{
  "moe_layers": [0, 1, 2, 3, 4, 5, 6, 7, 8, 9, 10, 11, 12],
  "learning_rate": 0.00485,
  "beta2": 0.95,
  "max_seq_len": 512,
  "train_tokens": 1059000000
}
Below are experts of layer 5 (counted from 0) of a mixture-of-experts language model. Rows are named router (the router's row for the expert), gate (a neuron's input weights, with its number), up (a neuron's input weights, with its number) and show model dimensions 0-223. Each number is 50 + 12 x the weight over its row's rms, rounded and kept within 0 to 99.
Before each expert's rows: a language model's description of what the expert responds to; "gets" lists some tokens that make up at least twice as much of what it gets as of all text. This comes from a sample of Wikipedia text that the model never trained on. Tokens count by the router's weight.

# expert 19
It responds to: Pipe separators and dashes after personal names in tables and lists, plus word-final pieces like -ensive, -ious, -ić, -ski.
gets: " |", "'s", " (", " –", ",", " —"
router:44 70 47 37 65 43 37 45 49 90 65 52 43 35 58 23 69 44 43 51 50 47 28 36 37 43 61 63 56 59 53 45 46 47 47 58 64 50 31 39 46 72 31 24 57 38 64 38 70 45 44 65 56 43 59 47 45 70 33 71 36 68 39 39 34 48 58 46 44 41 39 36 64 60 60 39 61 51 55 52 38 47 67 29 59 45 51 64 65 68 35 66 51 59 62 52 63 53 34 50 53 55 33 56 58 29 39 56 62 55 43 51 55 49 60 34 61 58 32 67 45 59 43 58 52 70 53 62 38 44 68 30 42 47 47 34 54 45 55 67 61 51 39 51 35 53 52 36 58 29 54 61 39 52 34 48 40 42 37 54 53 73 40 62 44 62 35 59 41 73 46 55 41 40 38 62 27 36 52 75 64 66 49 41 36 51 32 38 60 25 35 51 52 53 58 44 61 64 33 41 60 50 56 41 42 38 65 59 62 60 46 62 49 66 60 57 54 24 55 68 59 40 36 60
gate0:29 51 58 57 55 36 42 52 65 52 43 58 46 59 54 43 60 19 39 52 54 62 44 52 74 44 60 47 34 62 68 27 38 38 71 30 70 47 61 28 56 68 81 48 45 59 37 52 64 60 51 73 62 26 75 61 32 38 35 58 45 49 48 37 41 61 48 55 52 63 28 59 53 45 59 56 38 49 45 66 47 55 60 25 39 41 60 15 61 62 07 49 43 48 65 50 57 53 48 53 47 50 27 48 38 55 37 38 47 66 56 42 45 62 66 45 42 58 57 55 63 56 55 59 49 37 65 52 69 28 69 47 49 36 48 53 42 56 32 25 52 35 32 61 69 46 42 61 34 42 40 69 51 41 17 41 22 40 34 49 51 53 36 37 40 60 48 60 33 57 52 32 39 41 55 49 53 45 57 45 40 53 42 43 54 65 57 43 49 66 52 54 65 46 43 61 45 45 41 55 55 47 53 43 44 73 55 63 49 56 38 53 44 41 54 57 48 36 59 62 52 54 43 54
up0:60 59 26 53 63 42 56 38 35 53 58 42 59 27 58 50 42 68 45 39 74 37 54 39 22 50 61 64 63 44 42 47 64 59 41 49 49 55 35 67 52 46 35 32 57 37 65 42 49 45 31 23 50 57 35 52 60 63 61 37 44 53 41 54 69 41 70 58 49 37 58 44 39 53 59 41 65 52 57 25 33 41 49 52 43 51 53 58 48 37 85 50 76 73 41 44 49 67 51 43 63 53 69 63 78 38 52 69 62 43 47 39 64 26 54 37 51 56 51 38 52 45 51 55 51 71 47 54 24 70 33 49 60 60 58 30 57 46 76 70 62 62 67 38 35 73 40 48 60 45 66 42 36 65 72 41 74 47 65 63 70 48 49 61 53 37 42 63 58 60 63 57 44 47 34 57 54 59 54 57 60 50 59 40 40 49 37 39 63 31 44 37 61 49 62 43 59 48 51 38 43 54 61 52 45 28 57 50 51 62 40 57 33 74 49 40 41 61 57 55 56 44 53 51
gate1:34 79 35 36 47 74 48 49 34 76 68 68 58 43 65 40 58 48 50 43 75 50 41 34 46 54 48 69 44 41 50 43 49 51 32 48 25 61 37 44 51 69 52 37 51 56 45 45 44 40 48 49 46 49 42 49 60 65 32 55 64 65 34 67 42 45 53 29 47 63 32 54 56 53 62 54 44 35 45 62 67 58 66 38 45 77 61 54 73 41 51 58 70 68 37 52 74 39 23 50 55 48 39 47 58 58 48 52 48 44 37 20 39 47 42 49 63 51 41 54 62 56 50 52 47 53 49 34 67 43 81 37 45 43 51 41 45 58 62 40 58 49 61 68 27 50 63 61 65 57 50 39 52 34 42 46 55 45 34 73 70 37 72 48 63 67 74 39 43 60 54 55 51 42 51 51 50 38 54 52 90 42 34 32 46 47 46 43 59 44 28 46 64 48 55 57 53 32 53 50 39 42 44 50 34 60 69 58 45 39 48 61 48 65 61 40 21 45 58 49 66 48 45 63
up1:42 68 23 40 44 63 53 54 33 69 55 63 67 43 52 46 56 40 52 43 74 54 42 32 48 47 51 49 59 31 53 37 55 48 34 35 34 62 22 48 45 56 43 34 50 51 41 39 40 56 52 42 48 40 51 40 55 48 29 38 53 62 46 61 44 48 53 30 53 58 31 59 54 55 61 54 49 41 41 66 65 64 71 41 44 71 58 61 68 53 56 73 67 70 40 47 65 43 14 50 54 43 39 54 56 50 43 51 53 55 39 11 41 54 33 53 60 45 53 57 62 49 36 52 50 51 52 50 53 45 76 57 50 49 50 42 37 66 60 28 53 56 53 68 18 59 52 58 59 45 46 42 64 40 47 36 54 46 39 77 63 29 61 39 48 57 67 43 40 53 67 55 48 46 47 58 50 29 53 46 76 43 37 43 43 55 23 46 62 45 26 45 76 54 57 62 50 29 57 50 33 37 43 42 33 69 81 61 51 40 40 55 55 67 61 41 26 53 54 51 59 45 46 55

# expert 31
It responds to: Very common words the, of, The, spaces and separator rows in tables, dates and list layouts, e.g. miles of track, UTC.
gets: " the", " of", " ", " The", "The", "="
router:40 59 47 46 66 39 45 46 36 61 56 59 44 45 65 46 63 38 45 41 59 58 35 42 27 37 59 60 55 51 80 43 43 54 68 61 65 35 33 28 58 60 45 35 54 34 62 41 65 51 44 57 62 25 70 68 42 49 36 73 38 70 32 33 48 42 55 46 49 45 44 41 58 58 68 28 55 61 48 53 33 32 68 37 34 40 50 52 56 55 33 58 54 48 74 47 58 48 44 32 60 68 44 62 57 31 31 71 60 53 53 45 63 49 60 47 42 55 32 56 55 45 54 60 38 56 53 53 55 44 58 30 46 56 54 45 57 59 59 65 59 41 43 42 38 59 31 28 65 52 63 71 50 57 40 34 45 41 36 67 59 71 39 51 40 67 46 66 38 57 43 55 32 32 36 57 38 34 59 70 70 68 59 46 41 59 48 23 68 45 52 40 49 60 60 55 60 60 51 32 58 68 60 41 48 51 66 62 57 79 37 47 35 56 63 57 33 33 48 48 66 39 33 43
gate0:47 26 59 45 62 45 41 58 40 33 41 45 62 45 36 45 44 42 48 30 56 23 55 48 47 56 47 55 42 68 50 58 41 54 55 66 45 27 41 58 51 64 48 69 51 59 46 56 44 58 38 54 70 38 48 54 60 40 63 40 55 30 25 65 48 45 56 53 43 55 71 58 46 48 56 29 55 36 74 42 53 51 59 65 48 35 50 39 60 55 35 70 42 67 35 52 57 56 66 35 44 23 47 56 51 55 37 79 61 48 52 47 73 53 67 54 57 65 48 44 56 41 57 51 44 52 49 70 40 37 48 33 58 65 47 44 62 30 50 26 37 21 43 67 57 47 41 57 68 58 37 61 32 68 50 37 67 58 49 61 74 30 32 47 34 60 38 44 51 63 81 39 42 63 48 60 50 48 36 50 43 53 63 44 54 65 34 40 35 61 65 51 59 58 65 76 38 25 46 39 59 56 80 63 49 39 61 34 47 67 54 49 60 67 40 43 53 58 33 55 42 52 66 55
up0:48 38 61 45 71 40 44 69 40 31 60 62 68 48 41 32 52 56 51 61 66 21 49 57 58 51 43 49 37 63 48 54 34 47 60 68 33 36 47 64 64 62 48 63 50 53 43 71 34 71 46 40 66 54 49 49 67 32 60 42 72 18 30 73 51 61 48 66 57 56 71 65 58 39 49 53 53 25 52 60 56 63 52 69 60 51 50 38 55 51 44 62 39 59 46 51 61 49 53 42 48 27 59 48 48 71 39 55 60 50 81 43 57 53 64 69 40 58 26 46 51 41 59 46 43 51 43 52 47 51 41 30 64 64 42 42 53 47 52 27 40 46 43 70 48 32 30 56 54 58 41 64 43 57 49 43 59 61 67 52 67 30 51 38 38 54 46 37 57 60 68 48 53 58 51 44 57 54 38 52 52 40 71 54 56 67 40 45 24 62 54 72 71 44 56 77 35 27 53 48 60 47 69 48 50 48 64 36 68 55 49 32 53 70 44 44 51 71 32 40 30 57 66 52
gate1:34 62 52 34 44 47 57 40 41 68 35 69 53 33 44 38 39 22 51 38 48 61 57 45 41 55 60 50 47 17 63 60 44 62 51 44 33 53 25 65 45 56 68 66 54 46 50 50 51 46 69 63 49 37 63 49 60 57 41 58 32 57 38 30 60 29 39 44 33 43 32 44 58 73 38 40 61 72 46 56 41 30 47 36 38 42 39 47 44 57 41 44 70 49 21 42 39 48 48 54 67 67 44 45 58 49 65 42 48 42 58 53 69 58 34 41 75 37 59 68 48 47 57 54 63 59 54 55 58 32 48 65 36 55 59 50 56 55 26 40 42 65 47 45 36 40 56 51 64 51 48 49 36 61 44 39 49 45 14 54 50 64 49 57 53 48 31 55 42 46 63 55 40 57 73 77 47 31 20 50 56 62 51 53 45 53 62 53 61 45 54 51 58 49 48 45 62 55 72 50 53 51 52 71 70 52 42 73 51 65 18 42 39 50 58 37 62 51 47 50 83 51 27 43
up1:37 60 56 38 42 45 44 47 45 67 35 70 60 28 44 39 34 29 55 40 42 60 49 48 45 55 59 55 50 29 53 54 35 55 54 38 32 56 28 73 45 51 66 67 48 39 42 54 52 53 72 62 48 36 61 46 60 50 44 62 29 61 34 29 60 36 29 50 38 48 36 51 55 76 44 45 55 68 42 59 45 38 38 43 45 42 32 47 41 52 39 39 69 46 27 45 41 46 49 55 68 62 47 43 51 49 64 34 49 37 66 54 59 62 33 37 67 36 51 60 52 44 60 56 64 51 63 55 63 33 49 58 37 55 59 54 52 54 28 37 38 62 48 54 29 31 60 51 61 51 42 48 50 64 44 33 44 45 19 52 44 64 54 60 61 47 25 50 56 45 57 55 35 56 72 82 42 16 23 41 71 70 52 59 47 46 56 50 56 44 64 53 49 50 43 44 61 49 74 49 51 56 53 68 64 39 51 68 50 59 28 37 48 41 63 43 77 48 45 49 77 63 34 46

# expert 51
It responds to: Lone capital first letters starting a name or word after a pipe, comma or heading, such as K in Kyzylzh, S, N, C.
gets: " S", " R", " N", " D", " K", " G"
router:45 53 53 52 61 33 37 38 37 61 54 54 35 50 63 33 68 33 42 34 70 50 34 34 34 38 61 61 55 56 57 28 53 61 50 58 69 36 35 34 61 65 49 40 60 35 57 38 57 53 32 56 64 36 50 58 45 52 40 44 44 62 40 40 36 34 64 30 46 36 51 37 67 57 60 36 60 64 71 47 32 35 61 39 41 36 55 61 60 67 39 60 63 63 59 38 66 54 42 26 63 55 37 74 68 47 43 58 55 59 31 36 71 43 72 32 41 58 55 64 61 66 46 59 38 56 56 67 37 31 56 51 36 46 67 40 57 38 63 56 60 35 33 38 47 58 39 44 51 44 68 56 47 58 44 45 40 43 39 68 53 63 45 60 33 58 32 61 34 65 53 43 40 31 41 55 43 42 52 69 56 58 61 39 37 56 37 40 68 32 51 33 58 59 64 38 62 62 30 43 57 61 65 43 45 48 61 77 55 70 31 53 40 64 56 68 40 41 56 54 61 35 34 54
gate0:65 38 52 56 61 52 46 61 56 50 52 44 71 53 74 67 40 24 36 56 80 61 41 42 53 58 32 36 42 50 46 74 59 40 54 46 58 58 80 47 46 43 30 53 49 70 37 60 49 62 63 41 56 39 27 57 59 35 42 37 49 56 52 48 52 57 59 38 49 37 55 69 48 38 49 42 59 44 68 56 48 61 46 56 66 43 54 43 44 57 65 52 46 22 69 69 41 51 47 84 30 54 73 27 58 45 45 47 45 43 57 59 22 62 74 13 42 51 55 34 62 41 46 50 31 33 44 52 57 44 47 43 47 34 23 48 36 63 31 73 61 51 40 47 52 39 53 49 48 54 67 43 42 46 54 60 66 67 70 45 47 63 45 52 51 64 47 46 42 24 51 54 64 39 25 44 61 47 62 45 52 56 41 49 45 41 46 70 34 50 58 51 61 55 47 57 63 66 38 60 54 26 55 55 47 61 62 57 39 24 30 43 62 53 53 57 55 56 52 41 38 55 49 65
up0:73 44 54 49 59 46 36 59 49 49 47 42 63 54 64 59 37 25 30 56 77 50 42 37 46 51 43 42 45 44 45 79 52 48 46 46 51 54 76 48 45 52 32 58 59 66 41 56 44 55 51 41 64 42 38 61 57 42 40 36 49 57 52 49 43 57 58 37 42 31 57 73 46 38 43 42 63 39 75 47 37 68 49 57 63 46 43 46 40 65 66 41 41 37 65 63 41 54 39 73 35 56 70 32 68 43 47 55 45 43 53 53 19 67 70 18 35 57 53 37 63 51 44 55 26 29 38 54 50 37 63 45 51 34 27 49 33 65 28 63 66 51 36 53 49 33 50 42 61 54 80 40 42 49 50 50 63 65 64 37 55 69 51 41 52 59 40 46 41 27 47 52 57 42 26 40 59 50 59 50 53 51 46 40 41 42 36 71 35 50 54 41 56 59 50 57 70 62 37 60 48 31 54 51 43 60 64 66 45 28 25 42 64 59 57 65 64 58 56 36 37 61 48 66
gate1:30 62 34 31 58 50 44 48 54 66 33 48 45 44 59 31 68 68 37 53 26 62 48 56 33 40 70 79 58 51 65 40 49 51 46 58 59 47 34 34 45 65 54 48 51 52 52 35 53 27 38 68 37 33 47 58 37 71 36 67 43 52 38 33 41 52 39 54 56 53 34 48 64 71 61 33 55 48 39 51 53 39 51 40 34 65 44 63 66 73 30 53 38 70 65 53 51 64 50 63 60 58 55 63 55 39 41 53 59 61 46 47 52 46 58 47 34 61 23 55 66 69 67 50 42 55 50 49 45 38 58 34 40 74 73 39 54 52 48 59 45 70 48 45 43 48 60 47 54 45 34 79 35 87 38 37 49 42 46 40 48 57 39 59 58 56 43 59 45 51 49 48 51 45 55 78 43 43 48 41 55 67 48 38 51 67 52 35 57 57 28 33 39 52 75 49 62 58 50 41 63 46 36 33 35 56 69 48 59 49 55 71 44 54 74 71 62 39 59 49 55 67 36 62
up1:37 41 43 40 48 50 42 50 53 52 54 45 46 58 39 55 66 64 41 75 26 60 56 67 25 52 56 61 49 41 68 38 49 66 36 52 47 55 44 31 14 56 54 53 33 74 46 47 35 37 52 58 33 47 43 38 48 74 57 45 50 43 31 49 39 51 49 52 53 53 35 59 67 53 54 38 58 39 56 43 51 42 47 43 45 45 58 58 55 60 34 55 38 64 73 75 49 44 42 51 50 51 65 52 47 55 58 35 32 50 68 50 72 62 45 33 43 41 34 45 62 70 64 53 30 54 49 61 40 39 45 36 42 51 73 36 43 73 64 57 29 61 34 55 42 43 68 46 35 63 40 72 34 92 65 41 66 53 70 28 33 49 47 54 52 51 34 54 58 62 47 52 64 53 51 63 43 62 28 25 47 62 58 27 71 66 64 52 43 54 51 50 52 59 61 19 50 47 58 42 50 49 39 41 48 55 55 32 54 54 42 49 51 41 75 66 61 34 55 38 44 48 42 60

# expert 61
It responds to: Spaces or parentheses right before a year or number in citations, award and event lists (in 1957, (died 19), plus etc.
gets: " ", " (", " –", "\n", " t", "–"
router:45 78 52 29 42 44 49 26 36 63 40 59 41 37 63 41 52 44 44 32 62 39 24 38 37 38 68 72 57 59 69 52 50 66 60 60 54 41 38 40 52 55 42 43 67 42 58 39 66 41 42 63 59 32 58 63 38 57 37 60 35 66 39 41 40 48 50 43 29 34 31 24 58 73 55 44 58 68 52 48 41 35 52 40 48 42 47 54 58 62 36 56 69 65 71 35 69 57 48 41 52 59 38 59 60 41 50 70 57 61 42 51 62 43 68 29 46 50 42 62 65 59 45 52 45 56 64 59 40 39 58 33 35 64 60 28 66 47 58 65 46 35 36 47 31 49 45 42 66 45 62 57 49 58 43 46 41 45 34 64 57 67 48 62 46 68 36 49 40 60 54 54 33 42 46 56 36 46 59 64 53 58 42 40 26 64 38 42 69 44 40 38 61 56 62 48 69 73 30 45 60 61 61 46 30 53 56 60 56 67 26 60 47 66 59 62 43 33 62 63 67 50 38 73
gate0:43 45 45 41 57 38 45 41 49 45 44 63 27 56 51 40 58 42 28 32 40 53 40 56 56 41 35 53 57 50 54 34 44 52 49 43 70 58 37 45 70 64 44 51 61 52 41 19 41 58 57 81 45 48 37 65 23 56 69 45 38 59 37 45 53 54 51 56 57 63 59 40 48 35 55 47 60 64 57 45 56 61 50 35 46 61 46 55 68 52 55 40 54 74 50 47 56 62 50 34 47 59 26 51 36 47 53 74 75 79 49 63 53 53 40 27 33 43 34 50 33 57 38 64 54 47 66 72 47 55 42 34 41 62 45 52 59 45 83 38 54 51 53 41 52 59 44 56 52 36 73 60 38 52 55 54 44 39 16 59 62 46 43 60 45 30 66 42 45 36 66 50 50 57 42 63 48 57 72 49 45 47 71 35 37 82 54 47 47 56 46 51 40 74 66 41 28 60 63 18 41 48 50 49 65 45 53 41 51 74 59 46 23 39 45 63 46 48 51 65 38 53 49 41
up0:61 51 63 52 45 51 56 41 59 39 46 47 47 79 66 58 41 52 45 37 37 54 52 58 72 35 41 62 60 62 50 57 53 50 48 45 55 58 45 63 62 26 42 61 44 56 38 33 45 73 64 63 35 35 32 61 29 46 61 48 52 61 41 59 59 58 46 66 50 70 53 32 44 31 41 46 42 59 48 43 66 70 40 45 51 73 44 33 64 36 68 23 51 55 47 74 62 66 62 42 44 61 31 50 31 59 68 54 56 52 56 71 55 53 33 47 45 29 43 36 31 56 40 71 58 38 49 57 44 57 36 47 37 55 31 58 68 47 64 49 36 53 52 42 51 60 48 61 56 59 62 56 49 49 64 65 50 59 28 47 52 55 57 57 67 42 67 39 58 36 79 66 55 69 57 59 56 62 72 54 31 34 55 56 43 76 64 62 40 61 57 65 54 63 49 40 28 70 58 31 47 40 34 55 67 48 40 31 43 64 57 41 20 39 41 43 50 60 50 60 36 56 64 40
gate1:59 45 48 56 57 39 51 46 41 46 57 31 45 51 52 42 45 56 36 48 54 48 41 42 18 38 52 74 47 49 67 40 41 54 43 56 52 33 49 61 69 57 24 52 65 28 52 68 51 32 32 50 50 29 53 44 36 43 52 33 38 57 64 48 43 43 74 34 33 41 56 50 88 36 40 52 58 43 40 82 56 53 44 56 37 48 39 31 49 48 28 59 79 49 52 43 53 46 55 41 52 49 38 59 67 38 35 50 41 64 13 62 43 62 78 41 53 54 43 39 73 45 57 39 38 39 46 38 68 51 45 40 49 56 61 63 49 65 54 62 44 45 39 52 46 46 80 58 62 42 52 36 69 64 60 56 26 39 55 51 39 64 35 77 55 70 51 51 48 56 43 32 66 30 23 60 67 35 50 31 34 46 58 36 50 45 51 50 43 64 47 40 40 50 55 62 49 43 62 43 42 49 55 59 56 36 52 51 53 49 37 35 54 35 51 73 45 44 49 61 42 42 49 63
up1:56 35 60 49 44 32 58 51 31 42 58 32 48 52 46 45 48 48 35 42 48 51 37 45 27 37 53 72 39 54 67 44 49 55 46 62 49 37 52 60 69 54 29 56 59 25 50 63 48 35 28 41 45 27 57 44 26 42 43 33 45 52 59 46 45 33 73 54 34 51 64 45 81 34 45 53 53 45 34 80 60 68 39 47 31 59 46 39 46 39 36 51 70 46 62 50 51 36 62 52 58 58 42 47 67 46 43 56 35 56 27 67 34 62 73 38 52 43 43 39 77 41 60 37 36 37 43 29 60 59 39 48 51 63 56 66 51 72 52 52 37 48 39 49 58 45 78 66 59 49 45 41 65 49 62 57 32 37 49 50 50 70 48 77 64 58 49 51 45 43 32 36 70 35 22 61 68 33 40 30 49 51 47 47 47 44 58 57 41 68 46 56 38 48 35 61 57 42 67 52 34 47 52 62 51 32 47 51 52 45 43 35 66 46 54 76 48 53 43 60 45 42 52 72

# expert 55
It responds to: Single capital letters or first pieces starting a proper name or code (C26, Eldon, Craig, Leptotyphlopidae), often after pipes, colons or of.
gets: " C", " F", " P", " H", " E", " Al"
router:45 67 54 44 59 32 45 35 50 51 53 55 42 39 53 31 57 43 38 23 58 49 47 52 39 31 65 58 59 57 56 42 43 68 55 63 58 39 42 41 55 53 51 47 67 42 65 38 64 41 37 56 52 38 56 55 47 46 46 62 36 57 50 44 48 50 58 30 47 40 48 45 60 57 50 39 60 85 67 47 45 38 51 28 31 38 41 49 81 58 39 60 62 74 62 34 64 54 36 38 60 66 45 66 72 49 43 65 45 53 34 32 79 49 68 35 19 65 41 66 60 75 47 70 52 59 56 56 31 42 61 51 46 52 58 29 60 41 65 58 58 42 32 31 42 55 34 37 62 43 59 71 30 46 44 54 34 43 36 63 65 67 39 65 37 57 39 64 39 54 50 50 51 38 38 61 49 43 57 53 52 57 55 25 31 66 42 31 51 35 35 44 46 53 66 48 62 57 42 34 55 56 73 42 41 46 70 59 65 63 35 62 40 58 64 64 46 37 52 69 55 45 46 48
gate0:62 61 55 51 40 48 47 46 26 50 59 31 28 14 45 39 41 44 51 45 66 59 33 51 55 48 43 79 55 30 46 38 42 60 55 47 39 64 57 47 40 62 55 56 53 76 56 65 47 48 39 63 58 30 49 42 57 65 49 59 54 45 47 45 48 52 49 46 37 60 34 49 46 44 37 36 48 48 65 52 61 58 45 39 72 29 40 54 62 50 54 63 62 78 40 64 50 56 48 58 72 63 57 66 48 60 31 63 48 71 41 59 51 49 31 32 38 52 38 37 58 56 67 75 47 34 46 50 55 42 59 53 37 67 44 48 39 34 66 46 61 59 50 45 40 25 66 59 61 63 53 43 62 49 43 48 51 72 40 21 33 63 51 62 65 46 62 48 67 67 41 21 55 55 50 91 41 45 43 48 55 48 44 52 59 51 45 63 40 70 50 47 53 75 48 72 75 53 49 55 52 41 62 52 39 59 69 46 35 71 41 49 59 57 30 68 60 41 50 38 51 61 32 51
up0:57 59 57 47 32 48 46 49 41 48 68 55 22 18 48 37 51 53 48 48 63 56 48 62 59 50 42 79 52 37 37 55 44 73 53 44 38 56 44 37 49 66 60 50 43 72 56 60 41 51 45 57 61 42 49 41 69 69 47 58 61 42 50 58 62 61 45 42 52 56 45 57 41 37 37 42 61 57 50 55 64 61 52 37 64 42 31 57 62 48 49 59 61 74 38 52 58 47 55 64 53 58 56 57 48 60 30 55 46 72 41 47 53 60 39 27 45 58 37 36 56 55 59 65 32 39 38 48 48 55 60 57 45 67 33 50 32 46 66 56 54 51 61 43 38 26 68 59 66 64 54 29 46 43 51 52 58 69 42 17 30 52 54 65 67 55 55 54 61 69 36 32 52 56 40 89 31 47 44 43 54 45 47 57 51 53 45 60 34 61 63 35 47 85 58 70 76 59 57 58 52 45 63 48 32 55 66 57 43 60 34 54 67 66 28 68 59 48 55 25 45 63 32 53
gate1:37 48 50 55 53 39 58 39 28 61 53 52 47 41 57 42 55 44 43 49 44 56 44 44 30 38 52 65 73 54 47 43 33 52 45 30 51 52 29 41 55 70 41 36 68 71 75 40 55 61 34 68 59 32 56 73 57 65 56 63 41 55 47 43 71 45 67 54 40 41 41 50 46 62 58 54 54 31 72 46 51 29 67 76 62 63 63 51 53 68 29 76 55 47 53 44 50 47 48 30 76 68 31 52 58 66 54 57 60 43 48 56 63 29 36 69 54 58 45 37 45 72 62 86 49 38 57 40 56 30 42 38 51 41 61 50 71 59 60 47 66 40 27 72 61 53 35 37 46 43 43 71 54 52 49 46 52 48 41 49 52 54 53 57 47 47 40 50 55 46 56 41 48 27 47 43 39 43 48 56 60 63 30 50 54 46 26 32 62 60 52 57 31 52 61 52 59 52 41 48 68 65 47 47 45 41 62 59 67 52 44 37 30 69 71 58 34 30 46 68 68 46 56 59
up1:53 38 59 65 48 51 79 51 61 30 69 40 50 59 38 51 44 64 54 50 39 54 51 66 40 50 35 39 47 65 24 33 44 78 47 55 28 76 45 52 55 66 61 66 69 65 58 64 46 54 54 41 53 44 41 42 54 37 61 40 54 39 69 50 84 50 50 53 49 49 56 58 39 39 29 75 49 43 54 58 79 32 42 59 55 59 55 39 41 56 40 45 52 55 21 59 46 25 55 55 48 37 52 59 64 73 54 47 34 49 54 57 71 53 35 67 62 65 56 56 30 51 63 63 56 32 36 49 45 38 36 53 56 36 55 50 55 60 46 46 54 38 45 57 53 59 34 46 43 56 45 70 33 30 75 50 31 67 46 39 54 33 56 55 61 46 59 46 51 40 72 61 65 63 50 40 52 46 25 31 32 63 45 50 50 42 47 45 32 37 78 71 47 53 65 58 53 54 51 58 45 46 64 57 59 54 50 39 55 46 50 49 42 48 53 38 39 64 11 45 44 45 58 55

# expert 11
It responds to: Bare space tokens before digits, after model names, ISBN, or months in dates and tables (Boeing 737, December 2013), plus some the, commas.
gets: " ", " the", " The", "ing", " his", " its"
router:45 65 45 47 53 47 47 48 55 64 43 60 43 40 61 38 59 50 42 27 53 50 53 42 51 32 58 67 58 74 63 44 45 54 58 56 64 51 44 42 58 59 51 39 59 48 57 28 73 38 37 55 64 41 56 64 31 59 43 82 44 63 20 52 44 30 64 48 46 53 41 21 60 70 61 47 58 59 58 54 33 34 63 44 35 57 53 52 60 57 39 51 63 47 61 46 59 60 46 40 59 59 34 54 64 28 36 79 73 65 56 24 61 44 59 33 40 62 38 73 51 50 49 64 37 55 63 55 37 39 65 42 37 46 51 52 56 53 59 62 53 45 40 44 37 47 41 35 57 46 58 58 30 53 37 37 39 44 35 56 54 56 48 57 38 65 40 69 28 58 48 33 35 34 42 57 36 37 61 66 68 63 52 25 36 58 36 33 57 46 41 46 47 69 62 52 58 60 40 32 52 66 52 28 41 44 59 62 60 49 46 56 41 71 68 65 33 51 56 47 84 42 33 58
gate0:47 47 64 24 63 34 53 45 18 62 37 55 50 35 60 70 56 36 51 30 41 38 36 28 52 43 46 66 49 37 40 38 39 47 66 59 67 54 72 46 22 56 75 65 45 52 52 64 61 48 59 49 61 31 43 48 49 46 42 53 50 55 35 58 48 49 60 48 44 61 63 24 71 68 69 45 53 51 57 33 73 39 63 53 51 54 38 39 63 55 47 54 56 63 56 53 55 59 48 34 86 45 68 43 50 57 27 55 85 36 50 63 44 42 61 54 24 82 48 64 48 48 60 44 68 59 52 70 35 31 74 62 38 51 54 42 51 36 59 33 48 55 43 34 48 35 38 59 50 37 58 59 61 36 56 45 43 53 51 65 50 64 54 46 42 56 46 43 47 61 40 28 49 47 47 44 52 55 59 68 36 54 59 50 64 54 33 59 40 42 41 63 52 60 62 62 38 63 50 60 52 36 42 60 47 54 48 34 58 64 36 54 36 68 58 59 68 59 38 45 48 42 26 38
up0:47 62 37 60 28 59 45 70 77 53 56 46 49 46 52 39 43 60 45 81 52 64 57 53 48 85 44 42 58 59 58 70 48 63 43 51 51 46 44 40 62 47 29 33 53 52 48 48 43 38 54 64 47 90 42 49 53 59 44 23 50 58 62 42 49 43 44 35 47 30 53 73 40 42 25 56 49 48 63 69 56 66 20 40 33 55 69 56 49 47 51 49 29 41 54 41 63 56 39 72 07 60 40 49 53 54 71 60 49 53 33 56 63 44 53 51 76 32 59 36 50 61 45 47 50 60 52 42 55 52 41 42 39 59 43 42 55 58 39 77 64 34 53 51 50 67 61 38 52 49 39 36 42 56 43 55 58 47 41 13 52 43 45 59 35 52 44 55 51 46 56 59 27 59 50 42 24 50 36 42 70 49 36 57 35 49 58 52 65 53 38 34 52 54 59 44 57 55 48 52 70 62 62 38 49 50 50 74 55 44 45 52 67 37 38 43 41 41 55 47 59 43 65 59
gate1:45 19 69 53 48 58 41 61 30 61 63 54 46 45 56 36 38 45 38 49 58 60 40 48 55 53 40 61 63 59 43 48 49 41 61 83 67 65 45 44 53 42 58 41 63 31 70 50 61 40 77 47 43 65 57 57 50 53 68 55 50 61 44 39 77 48 35 49 68 47 31 46 32 50 38 50 44 42 67 58 62 39 44 55 35 54 39 63 70 55 61 68 58 44 37 45 28 58 53 31 48 59 52 61 59 31 66 50 66 71 65 50 61 60 37 51 39 32 43 69 28 53 64 55 65 48 40 62 82 54 53 50 59 39 55 72 38 51 64 56 72 51 50 50 28 28 48 41 54 36 63 57 55 74 64 34 55 57 50 50 73 50 46 60 60 55 38 65 41 61 62 32 47 54 52 34 44 25 50 36 53 64 58 38 47 53 71 61 37 50 53 53 34 72 43 53 73 39 44 38 51 67 41 56 30 55 41 50 62 57 55 59 57 60 53 58 57 53 48 54 58 32 51 21
up1:56 77 40 39 51 41 51 43 63 40 41 50 52 51 40 65 58 55 57 57 42 50 61 47 43 51 64 40 41 33 68 55 47 63 41 19 40 29 52 60 48 75 32 51 44 65 40 56 38 64 28 50 55 42 39 36 39 46 34 56 50 47 54 53 23 66 57 47 40 48 68 62 73 52 60 48 58 57 29 41 29 68 57 44 61 38 52 32 25 51 36 35 46 58 68 51 63 51 46 62 45 47 54 42 49 70 30 57 36 38 38 50 32 45 70 54 57 62 57 27 64 56 40 47 45 57 63 36 28 46 50 46 55 64 39 29 55 47 35 45 24 47 55 44 67 69 58 56 52 61 40 51 48 29 41 57 41 32 45 48 36 54 66 48 33 35 59 30 57 40 38 68 57 37 63 58 58 75 55 67 43 46 39 56 53 41 22 33 57 41 53 45 67 28 61 48 26 62 65 54 49 25 45 43 64 51 62 56 45 46 41 42 38 50 42 45 45 47 54 46 32 73 55 70